Weights of a small mixture-of-experts language model, trained from scratch on English Wikipedia: 16 experts in each of 13 layers, 1 pick a token.
Below are experts of layer 7 (counted from 0) of a mixture-of-experts language model. Rows are named router (the router's row for the expert), gate (a neuron's input weights, with its number), up (a neuron's input weights, with its number), down (a neuron's output weights, with its number) and show model dimensions 0-223. Each number is 50 + 15 x the weight over its row's rms, rounded and kept within 0 to 99.
After each expert's rows: a language model's description of what the expert responds to. This comes from a sample of Wikipedia text that the model never trained on.

# expert 8
router:21 46 45 41 37 13 64 57 41 33 59 70 63 38 72 70 28 41 55 34 57 56 52 63 54 35 46 66 66 15 34 43 55 69 46 37 37 68 52 60 53 34 39 07 37 44 39 45 66 55 75 67 45 63 49 44 52 55 45 32 61 37 68 21 49 63 46 60 27 83 32 57 51 30 57 54 61 80 58 47 53 47 69 57 35 48 40 23 49 55 35 44 53 76 69 60 62 49 21 65 37 68 50 51 45 70 72 29 24 66 42 55 54 23 56 83 33 39 57 19 39 83 62 54 52 80 55 64 35 47 39 48 55 79 36 55 74 35 38 72 62 58 22 34 42 39 44 64 40 62 57 46 46 47 41 48 41 43 64 49 50 43 58 38 29 35 42 53 32 27 55 51 57 36 60 28 58 73 49 41 74 42 48 40 47 83 65 69 74 62 30 43 44 33 46 36 61 53 65 29 34 38 62 53 27 44 53 29 45 27 52 59 35 49 40 65 61 24 76 48 36 33 66 45
gate0:55 77 60 54 65 42 54 62 63 60 30 42 37 59 56 66 55 51 45 71 54 48 55 22 38 49 62 32 50 93 61 85 62 42 21 80 62 27 61 46 47 31 50 53 66 41 51 44 33 28 39 61 74 46 41 44 82 53 47 36 45 10 49 51 45 63 68 58 72 59 51 58 40 46 48 71 58 64 36 53 59 30 34 11 60 46 67 23 51 51 71 59 34 50 54 22 49 38 47 59 70 51 62 49 41 42 40 40 31 37 66 59 46 73 77 40 38 78 66 46 65 80 35 36 28 25 53 55 50 63 50 65 53 55 62 62 55 25 55 12 56 65 52 43 60 71 43 47 65 48 56 51 49 59 78 31 50 58 64 48 65 42 13 21 28 38 29 52 83 50 66 44 41 26 59 65 54 43 68 76 70 71 30 32 56 46 52 40 40 45 50 74 54 55 49 71 59 52 57 40 45 52 28 48 70 36 50 32 61 54 52 68 40 60 68 58 73 32 27 33 61 61 58 61
up0:43 51 45 61 73 69 39 47 35 57 54 54 66 61 48 30 99 35 51 49 33 53 25 31 27 52 70 51 74 33 48 69 37 38 43 63 38 80 28 53 48 53 55 38 54 69 56 35 55 55 50 59 80 76 53 27 54 64 62 27 06 64 34 59 66 56 54 50 35 73 53 27 59 43 31 53 67 57 32 51 55 30 20 54 66 40 29 15 48 67 37 59 47 59 50 26 54 32 53 35 54 43 37 50 59 51 46 58 59 57 59 72 24 52 31 65 59 48 29 53 71 37 56 42 31 61 43 55 57 45 50 35 49 53 65 51 57 43 63 17 48 73 73 56 44 58 40 30 25 68 43 64 56 57 56 76 44 24 65 48 53 51 50 45 51 66 69 50 62 59 59 51 38 50 74 50 43 51 50 22 50 87 34 51 86 43 61 59 43 54 31 16 50 68 44 56 33 63 51 46 19 39 43 63 85 83 51 53 62 57 63 41 58 59 46 54 90 45 40 53 62 47 30 65
down0:57 61 56 27 32 57 65 35 52 63 81 42 28 63 47 58 53 38 53 69 42 53 39 55 63 34 68 22 51 64 68 54 48 64 68 48 31 67 39 70 59 65 32 52 78 43 69 47 55 32 80 45 42 49 56 21 69 12 63 50 48 92 46 49 31 37 90 31 58 64 74 28 39 59 66 41 62 57 35 71 50 28 61 37 26 52 38 53 37 64 66 42 41 66 80 42 54 68 61 50 42 56 48 79 35 31 62 73 57 42 51 11 46 49 57 45 66 38 47 70 61 65 59 38 67 41 55 16 54 82 60 62 53 38 69 40 41 58 66 43 40 80 66 41 70 62 49 52 38 50 61 31 58 63 59 71 43 37 35 69 66 51 47 60 37 51 64 53 36 49 64 69 34 35 66 72 50 68 43 39 47 73 53 60 31 70 57 38 45 55 61 58 52 59 28 58 37 58 38 64 51 30 24 75 19 60 23 53 41 56 57 41 57 40 33 59 50 84 57 48 69 55 52 61
Description: Pieces of personal surnames and foreign names, often single capital letters or mid-name fragments, such as He-aly, Br-um-by, Tan-ab-oon.

# expert 9
router:45 42 60 76 61 34 32 58 56 52 42 60 69 55 41 69 46 33 46 26 47 49 68 49 42 65 63 32 52 45 55 62 72 43 40 46 16 53 84 67 24 73 26 67 36 58 62 21 40 78 77 65 44 50 24 51 56 23 45 56 60 33 72 67 45 47 59 59 33 81 56 74 46 33 46 37 76 59 68 84 50 43 50 62 33 59 46 31 40 49 50 50 43 52 29 38 26 42 54 34 47 33 34 57 56 49 77 35 44 58 40 41 52 39 34 47 65 26 38 71 64 39 44 73 39 26 38 48 42 56 31 46 48 63 50 30 82 66 17 46 89 46 38 46 63 44 36 58 60 62 59 75 53 57 34 43 63 39 52 43 78 44 83 35 57 52 55 59 62 80 67 48 67 47 44 23 46 63 68 53 51 34 61 23 48 59 22 38 51 54 48 59 20 19 46 65 50 58 53 41 44 55 85 44 50 57 59 48 38 34 59 54 58 38 09 54 51 56 59 44 42 40 61 71
gate0:38 51 36 56 62 48 26 42 43 38 65 50 45 27 65 45 56 40 47 60 45 46 33 29 61 43 36 40 18 27 69 71 47 47 18 41 46 51 66 41 44 77 48 56 76 25 57 42 49 42 31 41 64 69 35 33 36 59 59 46 77 54 47 34 61 32 71 51 40 34 77 69 45 49 35 40 52 66 52 43 58 74 68 41 37 43 64 70 63 40 36 90 53 56 33 56 79 53 46 43 67 30 43 25 46 49 77 78 59 58 45 31 56 26 35 87 81 59 36 63 36 57 62 31 53 55 59 51 37 65 36 64 65 60 44 38 50 59 37 39 48 46 34 34 67 64 79 23 55 45 53 43 42 63 28 81 57 67 48 35 58 52 41 39 50 52 39 32 23 60 30 59 30 47 69 81 68 44 63 59 53 41 40 67 72 39 34 54 59 35 77 36 49 41 55 38 21 58 64 38 55 69 72 49 49 60 48 41 34 78 85 32 73 41 52 39 54 40 48 57 55 46 83 74
up0:53 57 56 90 63 36 26 35 42 46 51 66 71 44 32 57 52 52 62 61 43 64 56 44 35 37 63 73 53 49 51 57 72 62 70 55 44 26 37 43 70 40 50 72 32 55 48 44 38 89 78 63 48 28 57 61 30 34 60 20 55 81 81 43 47 41 60 51 42 73 51 51 68 44 52 73 46 46 33 25 65 52 46 89 37 41 77 58 62 64 36 56 45 45 62 60 48 12 19 36 42 39 46 45 68 40 43 55 36 54 45 36 41 42 53 26 41 30 58 52 40 68 43 41 63 74 64 67 93 50 45 60 55 43 48 20 34 55 50 34 24 59 47 52 49 40 44 26 47 29 53 57 53 66 57 52 27 45 21 59 53 50 64 59 41 37 60 30 50 72 35 51 49 60 67 48 78 70 55 53 77 58 65 53 55 63 60 66 28 49 25 42 61 75 60 57 61 44 29 30 65 53 47 40 56 50 50 19 51 57 36 48 69 69 67 52 54 10 55 73 79 52 34 64
down0:33 70 54 48 53 46 49 29 64 55 65 72 69 42 43 27 58 72 27 58 64 46 46 46 71 33 47 43 60 41 56 48 12 53 51 42 48 60 50 47 50 65 53 46 30 69 28 16 66 63 61 37 67 47 50 44 43 00 86 49 48 54 34 34 28 42 69 50 38 50 76 46 61 41 47 56 45 64 49 51 35 67 35 50 45 66 55 36 61 49 38 55 36 51 36 32 52 47 57 39 29 42 37 57 44 22 50 61 51 38 38 46 67 67 53 83 48 41 75 48 22 39 71 50 51 11 67 64 25 58 49 24 67 79 58 26 52 47 29 46 55 10 49 64 24 51 51 43 35 48 59 31 41 68 70 30 49 58 56 70 63 38 45 44 48 66 39 42 55 42 24 34 50 44 40 42 60 61 80 49 51 51 40 62 42 62 48 55 25 55 68 46 75 57 51 36 54 30 56 33 80 31 38 56 63 47 44 47 36 25 46 20 34 51 28 42 58 26 64 74 53 44 63 87
Description: Closing pieces of years and decades, like 015, 019, 1990s, plus time nouns such as May, day, time, spell.

# expert 4
router:34 72 50 32 73 56 51 46 18 47 65 52 53 60 65 69 67 51 67 37 38 60 56 58 65 52 52 59 50 13 55 57 39 37 49 25 64 49 29 63 66 51 53 30 47 42 23 58 59 56 56 83 45 63 43 70 39 60 56 64 54 37 52 68 62 36 77 61 44 59 74 54 30 14 25 55 55 64 57 32 53 51 38 56 40 50 37 36 39 56 55 43 33 40 54 20 90 30 51 50 42 74 45 52 33 43 55 48 49 73 43 43 33 40 15 70 53 59 62 52 28 62 81 62 59 69 64 49 30 63 50 40 55 74 38 53 42 55 63 41 48 53 37 46 29 51 48 72 59 37 27 62 47 54 30 53 59 22 46 40 36 42 46 53 67 64 81 53 43 59 38 41 86 46 21 47 60 76 44 35 79 57 60 66 62 71 52 70 54 40 47 35 16 70 24 64 82 43 81 30 18 26 56 54 50 59 35 49 80 52 58 58 42 39 56 69 35 40 55 38 42 59 71 47
gate0:38 26 54 46 43 83 48 21 42 44 34 43 66 73 51 61 55 21 48 55 62 57 80 23 55 71 63 45 34 67 55 29 47 47 37 68 55 48 31 64 52 63 53 29 64 67 46 54 52 51 46 26 46 28 51 46 28 72 68 50 53 73 73 45 55 36 63 60 66 60 43 58 56 14 40 74 45 21 61 41 62 55 41 58 38 62 73 61 33 54 35 61 61 62 19 48 67 34 46 44 44 72 50 77 39 23 73 44 69 52 47 42 67 73 43 46 72 53 61 48 25 48 38 52 69 39 36 39 65 42 86 67 20 80 47 52 64 55 56 54 55 22 58 53 45 45 72 45 70 45 36 76 70 58 82 58 71 62 18 36 55 36 53 51 70 47 45 41 62 36 63 31 62 52 53 63 51 47 40 32 52 35 35 47 41 33 54 30 61 62 45 37 48 58 56 25 23 15 65 40 76 53 56 45 53 60 62 70 61 56 48 57 43 41 48 36 44 41 39 40 76 28 75 16
up0:53 55 33 50 67 33 05 76 58 39 50 66 41 35 48 35 52 53 60 29 59 57 26 74 33 43 46 61 56 48 34 28 35 54 74 40 57 50 85 32 37 37 51 60 15 39 65 52 35 62 61 72 45 82 45 62 55 39 35 44 48 30 32 54 63 47 41 51 56 27 60 51 45 71 55 29 43 81 67 62 54 74 47 63 66 53 24 39 57 33 35 35 36 46 77 56 21 59 59 55 55 42 66 52 70 56 47 32 31 37 56 73 39 62 41 57 31 44 25 38 60 27 46 51 35 74 53 57 65 44 34 36 42 32 66 53 29 40 55 54 35 60 40 65 43 47 24 51 60 36 48 55 44 36 33 35 44 58 74 55 55 56 39 47 53 61 66 37 21 77 45 71 45 57 21 20 52 27 61 66 61 65 66 53 51 92 63 51 49 35 48 54 74 46 71 50 58 48 28 36 37 56 36 23 45 38 46 35 63 58 44 37 59 40 51 73 18 49 14 69 45 54 39 79
down0:38 35 59 53 58 71 52 33 52 59 43 59 43 47 48 22 47 40 38 29 62 56 42 50 62 70 43 23 57 47 34 72 42 62 52 42 33 40 41 57 46 48 47 47 46 64 56 31 38 58 46 39 48 51 47 45 24 44 61 39 59 50 38 55 46 23 48 27 55 49 40 87 71 66 45 89 68 41 49 35 42 86 53 32 53 60 58 45 47 64 51 56 64 50 61 44 25 51 56 82 63 48 33 40 50 64 75 57 48 64 53 19 52 61 68 64 93 58 75 32 52 61 51 54 41 52 57 36 29 33 62 24 42 64 39 61 55 38 55 83 50 36 85 40 37 62 36 42 48 41 56 59 48 59 62 68 63 41 49 73 82 59 71 24 55 38 48 88 07 71 63 58 31 31 23 66 55 22 52 36 55 22 39 43 40 41 61 54 53 34 55 36 67 51 60 65 48 20 63 56 57 48 51 53 46 33 54 68 82 42 33 59 17 26 59 58 26 43 57 44 69 34 40 79
Description: Commas, especially thousands separators in numbers (2,500, 10,000), and comma-led pieces or capital letters beginning table cells and list items.

# expert 1
router:62 18 43 48 54 40 47 66 43 56 17 30 74 37 75 82 49 56 82 53 59 57 72 66 44 42 61 36 62 56 54 53 63 64 67 27 25 68 66 63 37 70 52 87 47 40 55 42 59 49 52 59 35 53 69 43 63 38 52 35 45 64 64 49 62 51 33 36 53 43 52 43 57 40 38 48 43 56 77 63 35 66 68 60 65 35 41 43 73 56 56 41 59 38 70 51 45 28 50 37 49 37 37 46 69 78 32 21 32 71 35 33 49 63 78 44 55 46 51 65 47 79 50 43 52 28 36 52 54 32 35 68 57 71 13 65 15 17 57 54 56 43 29 34 40 47 37 33 49 52 65 39 42 40 40 27 57 44 36 47 46 45 49 48 39 51 36 66 79 47 41 76 24 33 39 67 56 66 31 40 29 38 50 32 45 35 69 34 45 46 72 55 33 44 43 59 43 53 67 73 34 58 64 34 43 36 50 85 39 27 70 42 54 90 22 48 45 58 66 49 45 19 59 36
gate0:61 45 27 51 45 54 57 00 23 75 45 50 79 53 36 53 38 58 40 42 48 35 20 48 42 14 57 65 32 49 52 25 45 52 54 57 58 44 42 54 66 53 42 58 47 24 64 58 71 49 64 41 46 70 53 48 53 58 59 53 64 69 68 69 83 59 29 48 54 27 56 70 62 44 41 30 52 64 57 51 57 55 64 50 64 41 39 51 12 42 63 41 46 38 56 11 68 27 86 63 36 37 29 52 27 95 40 45 42 32 60 32 47 45 68 54 60 67 56 33 44 48 63 54 59 44 44 51 48 30 54 75 55 39 23 35 37 63 38 49 46 38 35 39 55 41 54 48 51 67 35 70 49 65 60 34 56 33 34 46 59 64 35 69 41 36 82 46 45 84 58 59 33 47 23 41 44 54 58 43 57 50 50 69 16 32 36 58 26 30 50 71 60 35 48 36 66 38 33 44 56 38 66 44 52 51 33 69 75 48 45 40 17 50 33 45 48 59 26 64 50 49 59 45
up0:18 23 18 39 43 53 64 35 53 43 50 49 46 49 36 56 41 45 66 49 66 59 16 39 53 43 56 38 70 06 65 57 29 61 25 40 47 52 61 36 56 44 49 36 73 14 51 70 48 49 66 19 47 38 60 29 43 57 47 63 56 25 41 57 57 40 51 57 42 58 44 46 47 59 57 43 73 22 59 51 50 33 62 52 44 39 16 29 21 49 41 32 42 40 29 54 54 71 40 53 40 71 45 50 70 95 52 25 29 32 47 49 12 41 08 56 38 50 51 43 51 49 39 49 37 19 35 36 23 33 64 69 50 56 38 51 51 57 60 49 40 34 41 52 45 51 49 47 03 73 45 69 45 30 63 62 33 39 50 76 72 65 53 67 52 56 29 58 59 55 52 73 48 53 64 46 12 52 45 27 38 60 61 71 43 59 50 29 44 29 26 45 68 40 53 61 70 51 38 51 49 40 62 52 50 71 48 39 67 46 47 59 59 35 57 18 63 37 45 58 54 67 42 64
down0:53 65 43 50 40 64 62 33 40 32 34 51 48 38 48 71 59 40 81 60 22 82 22 70 59 62 40 70 54 35 31 27 44 49 33 40 35 66 45 63 52 81 23 46 39 42 56 60 37 46 43 33 36 45 34 23 30 41 48 57 84 40 34 40 37 30 33 46 47 92 59 27 38 64 64 38 52 61 27 26 46 40 31 40 49 66 32 41 37 34 59 53 07 51 46 61 53 30 50 71 52 33 30 41 40 62 39 56 53 44 51 39 54 38 51 67 63 68 65 54 44 54 33 73 25 45 53 66 39 58 48 59 24 55 49 46 54 41 41 38 30 67 48 39 70 59 59 65 37 30 53 65 46 69 43 39 45 61 76 46 92 51 64 46 40 67 56 46 50 28 73 79 57 20 41 59 59 65 69 62 60 54 52 52 58 54 47 48 63 41 66 41 42 55 76 78 45 89 42 56 73 59 73 53 63 21 67 58 30 46 34 49 73 79 66 33 71 44 55 47 54 49 42 65
Description: Head nouns for people, groups and works after "the", like team, album, member, band, player, song, persons.

# expert 14
router:49 59 60 72 40 25 71 52 46 35 52 66 57 50 57 49 47 41 35 43 86 54 38 54 53 50 32 12 75 69 60 72 41 36 14 43 62 45 53 82 32 67 28 60 75 48 62 40 48 28 71 54 58 51 79 61 48 66 37 21 43 43 54 52 25 37 50 46 28 33 37 47 33 83 25 54 41 48 41 73 68 39 46 54 48 31 43 40 65 41 44 51 46 29 59 76 80 67 48 53 35 44 53 47 59 83 27 49 41 52 29 51 46 63 42 79 27 50 88 42 24 94 69 50 51 72 66 75 82 48 49 59 47 55 18 48 58 40 05 53 37 61 40 31 46 61 32 59 61 34 58 38 46 47 33 43 43 65 43 37 24 58 65 43 33 59 43 55 43 31 44 56 49 50 44 47 72 48 51 58 29 70 24 48 46 57 47 44 70 40 46 53 50 48 27 43 54 45 60 43 50 37 26 46 59 52 48 34 63 57 70 44 62 48 73 54 32 47 21 50 42 46 52 42
gate0:63 34 63 81 32 46 32 50 79 56 41 40 41 44 44 46 51 36 48 49 35 48 49 63 67 53 63 57 54 65 48 58 41 73 38 36 41 80 70 49 15 27 41 66 70 50 59 32 41 34 67 17 52 45 28 35 33 60 40 42 67 53 60 38 54 67 38 46 71 34 54 71 47 48 47 45 38 77 56 59 15 36 47 28 62 74 26 39 68 62 67 59 37 44 47 54 78 59 40 38 49 28 55 75 27 76 47 53 42 19 26 58 50 47 48 59 33 43 36 32 75 43 50 22 51 50 73 70 53 41 57 30 33 38 53 34 44 70 39 72 51 64 69 34 69 23 29 47 65 60 59 41 49 42 60 54 34 20 59 46 72 51 29 58 54 60 44 32 77 64 39 40 38 69 41 54 52 13 60 74 09 45 56 37 58 69 51 46 29 63 48 37 67 58 46 60 44 18 63 62 50 60 40 27 55 44 46 57 20 52 60 52 56 41 67 43 42 58 44 54 88 52 74 46
up0:53 56 45 47 46 60 44 43 25 73 57 38 51 56 44 25 36 32 64 09 52 16 46 51 33 52 53 43 47 37 73 29 58 21 55 36 81 72 63 65 24 60 36 41 40 34 61 49 34 47 60 41 76 32 80 48 64 56 41 39 48 51 56 56 55 61 31 75 42 69 47 88 53 59 46 75 36 53 33 19 56 45 42 50 34 41 64 44 48 50 45 56 56 52 44 64 22 41 49 49 62 46 47 44 42 66 27 45 48 70 58 74 67 28 63 91 48 69 54 33 52 34 59 43 52 68 45 44 47 64 56 59 43 64 55 46 45 38 26 35 44 37 36 57 70 57 31 24 45 62 61 38 62 68 46 61 35 47 39 61 41 40 34 32 26 63 73 38 80 72 66 45 55 50 26 73 40 40 71 27 50 21 28 75 53 44 45 57 50 22 64 45 73 16 70 46 42 47 65 58 46 41 56 22 59 45 68 62 35 44 31 49 56 18 88 36 41 38 42 42 66 48 41 31
down0:60 42 44 20 76 60 29 79 29 73 42 31 38 54 46 30 47 49 55 60 32 76 57 81 59 63 24 41 61 43 37 41 51 62 37 32 12 37 56 39 78 61 29 61 58 61 36 45 46 56 43 73 42 54 47 58 69 70 52 66 76 64 41 47 60 25 48 77 61 31 55 94 49 65 20 46 59 88 60 63 52 36 39 45 61 47 72 39 63 24 77 49 68 51 46 68 32 72 56 58 35 39 46 47 76 54 45 64 59 49 64 47 46 44 42 47 47 46 30 45 39 41 52 66 56 35 48 51 60 61 69 64 60 80 47 53 27 76 54 51 66 99 52 47 52 35 51 52 56 56 61 19 27 59 43 72 60 52 79 69 36 51 48 32 36 69 55 38 39 22 43 41 35 65 42 62 62 40 38 57 47 37 74 49 56 45 23 42 53 55 43 56 63 54 58 43 34 47 66 35 45 45 85 51 46 20 48 44 51 45 54 47 34 47 75 56 41 69 58 55 44 74 35 51
Description: Second pieces right after a word's first letter, in proper names and table entries, such as N-urs-ing, P-ist-olyako, Adri-ana.

# expert 5
router:53 36 30 42 72 50 34 55 34 45 51 68 35 65 50 57 53 59 55 62 54 29 64 62 30 39 73 60 40 30 33 41 47 56 67 75 66 62 72 52 94 35 53 34 37 36 37 25 46 43 37 74 22 74 67 84 72 69 43 34 82 62 38 60 49 59 80 48 46 26 38 49 74 37 50 63 58 61 63 56 49 43 60 62 26 54 51 50 40 69 72 44 56 62 41 38 54 22 30 25 38 40 66 56 30 18 47 31 16 61 65 43 37 35 45 40 51 36 65 24 55 41 46 41 23 77 15 42 42 48 46 33 75 47 68 54 73 69 62 65 31 56 32 58 61 55 39 34 73 65 61 64 40 55 56 57 65 48 51 42 21 80 41 70 61 35 37 43 62 59 59 50 51 53 30 49 68 64 36 27 57 77 56 40 50 45 34 34 74 41 48 35 33 60 53 79 39 41 60 44 55 47 52 72 44 52 57 69 72 59 48 46 53 77 61 63 60 52 60 48 54 43 44 23
gate0:57 76 15 26 38 56 56 72 42 37 38 61 58 62 12 63 49 59 45 84 39 33 34 46 55 52 37 55 39 53 50 45 62 48 38 59 31 69 39 43 59 28 18 34 36 47 27 66 29 61 54 37 87 56 50 36 69 41 34 61 52 27 24 39 49 71 56 63 52 40 59 47 12 41 64 37 46 31 48 57 39 55 35 38 58 38 07 57 64 33 36 53 34 28 22 47 53 45 55 76 72 43 46 68 83 45 43 41 39 64 46 76 41 66 56 50 64 42 52 51 33 34 48 43 35 49 67 58 36 39 69 71 58 53 52 17 44 54 40 67 56 39 31 67 57 56 61 44 40 51 26 71 38 56 41 51 48 46 32 34 64 24 62 50 41 33 33 29 67 71 39 60 56 70 59 46 43 69 37 51 76 38 49 46 53 42 50 69 45 62 74 38 53 45 20 23 62 70 65 58 43 62 23 45 37 45 57 29 19 57 56 54 46 48 71 23 34 21 57 40 37 41 56 34
up0:33 37 82 48 48 62 44 34 53 43 45 54 58 51 81 26 50 72 47 51 71 67 55 28 35 56 64 81 45 69 63 61 27 23 47 48 67 38 53 58 36 68 99 53 65 51 66 37 76 54 44 43 44 58 52 45 61 56 73 56 43 62 79 56 45 58 62 35 50 49 35 56 85 57 60 61 66 69 31 56 68 46 44 64 48 45 56 46 52 66 74 77 64 62 51 41 43 44 40 24 57 50 35 33 29 65 31 88 55 47 55 58 38 53 52 40 50 70 49 54 54 70 56 55 58 46 11 41 51 46 53 36 68 38 49 66 48 59 66 29 43 25 24 46 68 43 42 50 28 55 64 69 67 41 54 53 66 40 81 51 46 76 36 43 66 45 50 50 27 34 71 52 21 25 56 63 43 46 76 79 55 43 61 57 41 42 62 32 41 69 53 32 60 59 70 67 34 26 48 53 49 10 89 38 63 46 49 60 67 55 49 48 56 35 31 37 37 35 40 16 38 62 59 55
down0:26 42 71 54 32 59 44 63 76 13 58 70 53 49 28 56 57 34 71 64 52 33 81 73 27 51 55 41 19 65 74 44 36 40 83 38 63 47 47 50 54 62 57 45 40 47 38 49 82 65 40 53 63 29 44 62 37 42 53 31 49 44 64 42 41 48 59 30 49 60 85 40 62 38 64 48 60 56 56 46 39 80 54 46 33 25 39 71 57 59 69 37 43 75 69 40 58 41 40 57 59 55 65 46 30 63 54 38 33 58 38 34 52 63 61 42 64 42 49 48 38 46 38 31 99 32 38 40 28 41 64 41 47 14 52 74 41 62 52 71 20 72 25 50 40 59 30 58 46 54 44 40 35 61 45 40 53 74 49 25 56 33 29 47 72 59 57 63 46 40 28 70 53 49 52 53 74 31 59 54 39 65 27 68 62 52 75 63 40 63 64 49 63 33 42 76 29 59 39 27 55 50 57 51 55 69 34 30 73 37 69 19 44 36 43 45 61 60 51 26 49 58 53 29
Description: Row-starting pipes, opening parentheses, dashes and "In/in" before month names, just ahead of numbers in tables, lists and dates.

# expert 0
router:65 40 49 31 53 71 41 48 40 40 52 38 41 40 36 45 81 44 34 47 51 44 29 54 27 42 68 47 60 50 60 22 29 49 53 49 58 32 37 45 52 68 51 58 60 29 36 59 29 55 39 57 36 51 53 53 45 85 63 60 40 61 91 81 19 46 47 52 40 34 73 76 50 75 48 47 54 55 26 76 57 39 32 74 45 60 61 54 25 57 45 78 50 55 55 56 51 42 27 40 83 53 50 66 71 55 39 51 76 22 67 45 41 64 34 52 64 63 62 39 40 47 65 43 50 10 65 47 24 56 41 28 53 25 85 16 52 36 45 23 73 71 76 70 62 43 37 68 69 39 47 54 54 46 67 38 36 46 57 49 66 66 64 57 52 56 40 40 47 38 51 68 23 48 48 63 61 54 38 69 51 74 21 61 56 47 60 56 62 38 52 58 53 94 62 61 69 41 49 29 40 52 62 66 33 49 45 63 52 45 35 72 27 46 86 43 64 67 51 66 64 49 63 59
gate0:41 68 43 22 34 51 18 46 35 36 70 61 44 45 55 60 34 30 58 48 61 58 53 42 42 06 44 50 68 45 70 28 72 43 36 46 58 52 56 73 53 46 36 80 37 68 54 46 57 40 46 56 70 63 65 28 59 64 66 43 64 52 42 23 36 49 29 67 25 38 18 68 43 55 72 67 51 50 50 17 25 30 51 04 44 67 61 32 25 42 63 59 53 63 47 45 56 46 60 62 53 61 38 39 18 52 65 63 21 55 69 27 62 64 41 59 63 70 17 56 68 43 62 59 89 53 55 50 88 53 23 48 29 61 34 44 38 52 35 47 54 44 43 77 42 49 61 33 36 56 39 40 55 64 38 25 66 79 72 53 35 41 40 52 32 43 71 44 52 52 53 57 58 45 86 75 44 43 50 38 51 53 50 41 48 59 55 48 58 53 45 54 70 43 38 67 57 63 34 33 53 43 32 84 48 26 64 67 49 45 38 70 53 43 75 44 57 39 36 37 53 55 67 51
up0:53 76 42 37 38 65 73 50 63 73 54 47 46 57 62 52 78 78 26 44 52 35 38 57 53 62 55 44 40 54 42 87 45 88 35 47 58 28 35 44 21 67 34 36 87 81 56 65 35 54 54 49 25 54 31 50 22 22 46 62 38 45 45 61 44 58 64 56 42 65 29 41 41 30 82 44 25 46 62 50 67 56 41 75 34 32 58 48 44 53 55 67 60 65 55 37 61 57 26 29 42 39 48 56 41 52 43 64 54 70 36 75 56 47 36 29 33 36 51 62 38 79 27 24 22 53 60 30 56 63 49 72 66 54 79 69 56 49 67 61 50 50 75 55 66 73 52 79 19 51 18 49 50 39 38 74 42 24 45 54 52 70 74 46 55 40 49 58 35 43 58 48 52 44 35 51 27 41 65 44 45 53 51 51 45 62 28 63 48 49 19 62 33 56 80 54 37 48 22 57 71 50 51 46 52 44 50 65 44 44 45 78 46 52 55 47 31 52 25 32 48 53 20 60
down0:43 84 49 40 47 50 58 69 56 54 47 47 42 69 63 29 52 70 60 41 60 37 48 66 56 67 61 32 53 45 36 58 50 46 51 45 81 48 47 47 37 42 67 37 37 43 52 46 46 72 34 49 74 53 43 55 45 46 52 55 37 29 48 71 60 44 41 74 29 47 41 52 55 70 50 69 48 85 45 43 49 41 48 50 72 34 33 38 45 50 53 73 26 33 30 50 69 73 81 89 58 43 48 43 49 47 81 61 61 24 49 33 51 37 61 26 42 32 57 12 35 22 51 55 65 17 30 36 50 52 33 36 41 73 42 46 56 46 92 62 53 25 40 53 43 67 42 81 41 20 76 41 54 34 35 42 49 62 61 45 39 45 37 34 74 69 66 56 71 49 57 41 63 79 26 39 37 40 48 44 51 55 61 31 13 65 35 69 71 48 40 59 80 33 58 47 42 58 33 60 60 40 65 47 41 67 16 48 45 27 42 24 30 57 58 71 39 58 66 75 36 60 59 51
Description: Periods, line breaks, pipes, colons and unit marks inside numeric tables, coordinates and infoboxes, such as 12.3, °N, "Order: N".